Experts of a small language model.
Size: 12 layers, width 128.
Experts: 48 experts in each of 11 layers, 64 SwiGLU neurons an expert, 2 picks a token, a softmax router, 6 empty slots to pick.
Below are experts of layer 7 (counted from 0) of a mixture-of-experts language model. Rows are named router (the router's row for the expert), gate (a neuron's input weights, with its number), up (a neuron's input weights, with its number) and show model dimensions 0-127. Each number is 50 + 12 x the weight over its row's rms, rounded and kept within 0 to 99.
After each expert's rows: "comes after" lists some tokens at least twice as common just before its tokens as in all text. This comes from a sample of Wikipedia text that the model never trained on. Tokens count by the router's weight.

# expert 27
router:58 62 54 35 75 42 39 33 47 48 54 50 70 56 64 55 23 35 27 29 49 59 60 29 53 70 64 48 39 40 62 56 48 66 48 75 49 62 34 41 44 45 62 61 52 53 43 46 68 33 60 63 34 60 62 44 38 57 44 51 59 40 38 54 54 58 57 49 58 56 27 35 36 55 69 33 47 42 64 49 50 47 48 41 49 52 28 75 48 31 51 65 43 48 51 42 48 70 40 49 33 61 34 42 47 76 59 56 40 48 61 43 56 44 42 71 53 55 43 73 55 62 63 71 43 34 35 40
gate2:51 36 60 51 44 70 33 57 28 48 57 56 41 39 47 51 28 62 47 39 64 56 59 47 62 36 63 48 62 40 50 38 55 52 38 43 42 47 36 28 47 67 44 54 64 34 73 49 38 30 64 69 39 50 44 48 35 29 57 73 42 40 54 34 65 64 31 35 43 45 43 42 61 51 50 29 51 34 55 57 46 42 60 31 26 32 57 70 46 53 42 57 49 42 55 24 50 44 60 49 71 53 54 59 50 55 51 63 53 31 52 65 66 52 40 72 47 39 52 62 52 74 49 72 32 69 41 59
up2:33 36 49 42 45 39 60 61 51 70 45 54 53 47 54 41 62 47 46 68 36 31 48 62 27 36 44 57 53 27 69 55 44 73 53 53 47 50 41 44 47 35 51 70 25 62 51 47 73 50 40 43 48 49 47 54 48 38 34 37 46 64 44 80 52 55 65 42 57 43 48 58 54 61 51 66 48 28 54 59 43 59 25 59 61 60 56 29 53 49 42 43 45 72 46 73 34 40 71 37 37 28 57 62 44 36 55 46 38 54 41 33 57 32 35 45 56 58 56 27 60 40 68 43 68 38 60 62
comes after: " |", "-", ":", " by", "|", " of"

# expert 34
router:47 30 37 47 57 35 70 39 58 37 48 09 63 61 62 46 53 34 40 54 44 66 55 52 49 52 35 51 41 49 36 49 46 51 53 34 42 26 49 57 65 43 38 35 32 56 57 44 60 39 50 56 52 70 67 70 62 34 47 57 52 63 42 43 58 30 58 57 64 67 47 59 48 70 38 79 40 43 56 44 55 51 54 66 33 53 61 30 36 69 37 71 55 58 55 50 42 49 64 59 64 30 44 52 65 43 56 50 46 67 43 57 66 59 44 33 69 53 35 30 26 57 60 52 43 40 49 44
gate2:55 53 61 38 47 57 47 57 54 69 41 48 53 43 52 69 41 32 61 33 41 40 48 49 46 31 55 65 49 62 56 27 38 63 42 33 40 43 49 55 62 33 58 41 60 60 60 51 77 53 21 37 48 46 41 54 53 25 56 47 38 52 48 47 55 60 51 51 31 62 50 46 49 49 40 34 41 53 47 42 43 30 27 47 66 40 52 44 34 56 51 59 55 11 44 53 51 51 40 59 54 59 62 53 39 53 62 80 71 71 45 35 50 49 50 81 51 49 64 45 36 62 58 58 55 47 51 87
up2:43 34 42 41 48 28 43 39 48 50 70 46 42 45 52 51 54 46 49 75 53 67 59 68 36 41 58 51 61 71 28 33 54 38 44 32 39 37 56 55 68 44 43 36 56 62 58 28 61 44 28 30 52 71 46 49 63 27 60 38 53 50 40 29 47 47 47 53 51 65 44 44 54 44 51 63 56 51 26 37 53 43 46 45 50 57 63 48 33 75 57 66 52 26 53 34 60 44 69 59 75 64 73 48 54 43 45 59 60 64 52 29 70 54 45 53 46 38 51 25 42 52 57 50 45 67 68 59
comes after: " |", "|", ",", " in", ":", "″N"

# expert 21
router:58 35 45 55 41 37 33 35 65 38 56 56 54 57 47 35 63 65 56 77 45 60 23 46 42 68 48 69 25 36 37 35 48 47 40 43 51 30 31 51 62 41 29 39 59 47 73 42 52 70 49 56 69 66 56 49 48 27 43 40 49 64 61 39 56 34 44 69 61 74 36 61 43 47 45 76 34 49 31 38 45 68 24 36 54 59 54 40 40 56 51 47 70 60 56 47 67 51 59 37 51 60 36 64 58 57 53 39 47 57 61 47 67 47 64 51 62 52 52 52 62 35 52 44 42 47 45 42
gate2:31 46 50 20 41 50 42 25 34 44 46 62 49 55 14 50 62 55 59 55 48 49 56 40 44 59 39 39 35 53 46 43 55 33 54 65 42 56 42 56 49 52 30 69 39 47 70 39 46 44 59 46 69 44 42 65 54 72 37 51 44 43 65 51 38 46 43 68 63 55 51 54 57 25 70 61 63 68 56 30 47 63 58 35 57 55 32 27 45 42 64 50 51 37 63 46 60 78 42 24 60 67 52 61 45 58 65 42 53 49 46 57 52 48 67 40 55 43 66 45 55 32 29 43 43 64 36 49
up2:43 44 49 43 49 52 41 38 65 38 54 51 32 51 12 52 48 53 39 72 58 51 54 47 62 44 26 58 47 54 41 50 76 37 38 58 62 60 56 58 53 63 50 58 57 55 57 60 65 32 36 45 57 32 46 47 49 57 57 28 66 49 67 43 56 61 48 52 37 27 32 37 48 46 70 46 52 52 21 50 83 58 62 56 34 40 75 29 63 40 63 49 51 63 60 62 55 58 66 51 58 38 44 66 47 39 75 63 45 41 57 32 54 43 52 58 53 29 41 41 58 49 52 47 26 63 43 56
comes after: " |", ":", "|", " September", " November", " October"

# expert 45
router:42 55 45 28 60 41 41 46 53 56 51 53 61 37 43 56 47 37 58 28 36 54 56 43 35 39 69 63 60 51 60 52 39 41 63 60 62 33 58 61 52 53 29 76 71 29 69 59 79 51 54 63 39 45 62 53 37 43 25 52 51 49 50 61 45 81 44 61 21 69 43 54 38 48 49 56 38 45 66 40 43 37 44 26 62 61 40 61 33 54 51 67 46 53 48 44 55 68 53 62 48 64 64 38 49 58 52 45 67 31 34 46 45 31 62 44 53 68 59 55 37 36 69 41 45 49 62 56
gate0:35 45 51 47 29 53 58 56 33 32 49 64 44 52 60 53 36 55 42 37 43 50 62 76 76 35 27 45 52 41 49 69 33 31 59 55 45 43 48 51 55 48 63 44 55 32 46 46 51 60 44 59 57 37 44 48 53 67 62 59 42 80 41 53 59 54 67 38 48 46 40 36 61 61 38 67 49 58 65 50 47 51 46 57 49 66 51 70 45 28 71 60 41 45 29 54 57 60 70 30 41 44 60 80 81 47 33 26 59 41 49 50 59 49 36 62 50 36 43 46 34 37 61 44 65 38 41 51
up0:57 39 55 54 56 57 60 51 61 72 44 31 44 53 35 52 50 68 62 76 60 37 40 27 38 42 41 49 60 34 45 66 61 57 24 67 51 69 53 43 43 70 41 65 54 74 44 50 43 42 55 43 51 51 56 41 21 36 50 42 45 40 55 62 49 62 60 61 48 45 45 57 56 51 60 42 43 47 34 41 58 59 53 46 43 34 70 28 55 47 41 41 55 63 56 48 37 43 54 40 53 65 42 28 29 64 80 76 42 48 61 61 60 55 51 17 36 40 48 61 66 61 43 72 44 60 50 56
comes after: " the", " a", " and", " \"", " to", " ("

# expert 25
router:43 34 41 47 25 65 68 44 59 33 35 44 66 53 30 31 46 51 38 48 38 70 47 45 81 60 46 48 55 58 29 58 49 63 66 47 32 58 24 48 34 63 64 42 57 59 31 46 41 32 61 43 45 65 35 47 44 69 55 55 45 44 54 43 37 44 54 40 63 34 38 65 53 63 65 29 63 75 62 52 51 60 54 50 48 70 52 55 59 54 40 45 53 55 70 55 58 40 45 39 48 63 63 59 69 25 63 36 37 53 42 58 60 55 46 50 60 28 39 43 39 53 68 61 29 51 44 59
gate0:77 57 58 40 46 56 51 57 55 40 44 64 63 57 67 55 32 52 58 61 49 60 58 43 54 46 46 70 51 41 48 61 43 57 37 43 26 41 36 50 50 47 41 55 43 57 60 69 70 29 38 58 39 49 57 30 60 50 68 40 67 49 57 39 45 66 36 54 50 56 61 54 54 40 42 41 53 64 29 34 52 50 50 39 60 37 42 44 33 46 67 25 26 51 45 39 58 63 18 58 24 60 81 47 38 50 23 66 37 47 61 28 66 35 46 43 48 52 65 48 61 55 61 39 42 41 61 51
up0:38 58 37 60 58 36 49 46 71 47 51 57 46 31 39 38 72 60 35 56 32 49 20 45 57 33 49 56 49 58 45 59 66 52 42 53 53 33 44 44 36 40 60 46 24 65 37 59 47 53 59 55 43 33 55 74 50 62 50 66 75 57 22 46 38 48 43 36 57 46 62 38 53 73 62 39 57 55 46 75 28 55 52 44 73 63 53 31 32 47 22 66 54 56 56 65 36 54 60 53 39 44 56 57 72 49 50 58 66 57 50 66 45 54 70 64 45 59 54 58 46 43 40 52 37 50 51 66
comes after: " |\n", "\n", ")\n", "–", "3", " MF"

# expert 2
router:49 59 49 34 41 38 67 47 47 47 42 47 54 42 54 43 36 54 60 69 63 50 59 37 60 64 39 36 27 42 51 66 65 45 60 31 55 44 30 45 42 41 45 62 39 49 50 44 43 34 68 34 43 52 62 57 67 61 55 74 60 36 65 49 47 51 70 36 46 41 45 68 52 64 43 44 63 73 71 60 30 58 28 40 27 62 52 57 38 42 39 46 53 42 70 52 64 33 56 45 47 63 49 53 60 66 33 56 32 47 65 62 67 37 50 57 65 51 28 74 55 41 37 66 56 60 22 45
gate0:53 42 34 49 44 54 42 33 41 63 42 63 47 46 44 35 43 36 47 54 46 33 47 57 45 58 55 74 49 58 42 46 52 64 51 49 43 62 66 61 52 65 29 67 54 50 65 49 61 44 55 28 59 48 71 36 45 58 45 53 64 45 53 45 53 44 35 58 29 65 62 42 45 59 47 55 68 59 44 37 55 47 76 75 62 54 62 44 49 47 56 46 53 32 48 41 61 46 60 56 61 33 41 43 53 19 53 62 50 52 24 05 62 61 60 40 55 60 58 70 29 27 31 58 53 55 59 26
up0:58 59 58 35 48 39 42 46 73 25 75 36 37 60 55 66 65 44 58 44 46 74 45 36 51 48 55 46 49 45 65 46 46 40 26 51 59 37 67 34 46 49 63 43 40 51 43 39 59 49 60 45 41 39 35 62 51 34 53 46 25 52 74 66 66 62 27 56 63 49 50 52 43 35 52 67 33 45 65 62 55 44 42 33 35 28 53 65 61 51 42 69 48 53 45 60 28 60 35 56 47 62 70 47 51 73 49 20 60 63 67 67 42 42 48 64 51 46 53 40 50 47 68 36 57 57 49 60
comes after: " |\n", "%", ")", " at", " member", "|---|---|---|---|---|---|\n"

# expert 40
router:50 52 34 43 63 33 45 32 41 53 53 64 64 38 59 61 59 32 54 43 48 62 63 38 37 55 47 52 49 68 43 59 28 41 46 67 44 43 49 43 46 67 46 81 52 29 36 45 73 39 76 63 65 50 51 39 62 51 37 49 35 53 54 46 52 40 35 50 38 54 30 52 29 46 45 55 60 42 52 65 54 22 76 63 63 69 60 29 61 63 55 29 25 46 42 37 51 54 45 52 46 69 45 43 63 47 29 69 54 51 63 61 44 48 52 50 56 44 31 35 63 71 60 46 54 62 59 50
gate0:54 51 55 40 41 76 47 45 36 50 38 58 50 36 55 52 57 53 47 69 67 55 31 71 66 61 40 43 55 41 34 40 47 45 67 66 38 42 54 35 63 47 58 47 46 44 73 42 37 36 35 39 57 41 47 58 42 62 31 43 64 44 34 61 37 78 55 44 47 40 60 69 22 55 62 33 48 81 50 44 56 54 51 61 47 55 56 65 60 32 35 60 50 53 37 59 57 25 48 51 16 47 63 49 56 60 47 39 60 62 68 46 56 24 50 46 44 39 43 39 49 52 46 51 58 67 24 53
up0:54 62 42 39 46 64 55 36 31 45 51 58 56 43 75 30 55 51 52 49 73 62 39 54 59 64 53 43 39 41 43 29 49 57 57 92 52 35 60 48 41 38 60 42 34 24 61 47 43 41 57 37 62 26 31 60 56 51 56 53 44 47 38 58 49 58 42 55 45 44 49 57 35 57 53 34 50 62 53 57 51 49 69 56 51 50 67 58 58 48 49 49 21 67 32 57 63 36 35 53 25 54 47 52 48 54 63 38 61 63 63 53 51 25 54 41 56 28 57 38 59 63 60 62 57 76 26 43
comes after: ".", "==", ".\n\n", "-", " (", "\n\n"

# expert 14
router:60 37 74 42 41 46 46 68 46 61 55 50 36 67 25 41 58 56 62 57 45 30 57 45 60 55 73 40 64 65 34 68 38 45 39 62 60 62 42 68 75 45 30 44 49 29 38 33 47 68 41 41 53 57 40 56 68 52 24 41 57 56 60 65 42 67 31 59 50 50 34 61 45 49 43 39 47 57 58 61 63 49 37 56 51 34 65 47 42 31 37 46 54 47 49 58 57 65 69 66 41 60 46 43 53 23 37 56 56 54 57 70 68 67 38 36 44 43 29 65 61 48 54 39 41 51 45 65
gate0:29 45 47 49 58 29 50 75 62 74 73 39 45 43 58 53 46 53 62 39 44 36 51 36 42 57 56 30 49 45 33 40 69 24 44 68 21 59 53 46 52 62 48 43 58 35 69 36 52 54 35 46 46 31 43 40 64 59 63 41 45 68 51 27 48 50 48 44 62 38 36 44 74 73 63 48 48 60 23 52 56 57 50 72 54 33 62 47 51 34 57 60 25 49 34 36 38 47 47 49 40 40 43 62 54 40 48 59 72 56 53 49 59 50 65 48 66 51 64 38 48 47 60 63 53 46 59 33
up0:54 46 58 56 53 56 53 52 63 38 52 70 36 51 77 46 39 62 46 30 46 68 64 58 43 43 56 56 56 56 38 45 52 40 53 58 27 31 68 44 39 59 40 51 54 55 45 56 40 27 31 18 58 32 44 47 66 64 54 38 38 55 53 35 53 30 50 37 61 58 49 71 36 71 43 61 35 63 32 55 53 62 42 57 34 61 58 54 62 98 58 56 68 42 35 58 43 35 32 49 58 75 54 54 53 44 34 54 49 47 53 37 57 25 53 50 48 57 46 42 48 52 54 57 43 48 45 63
comes after: " ", "1", "2", "3", "4", " ("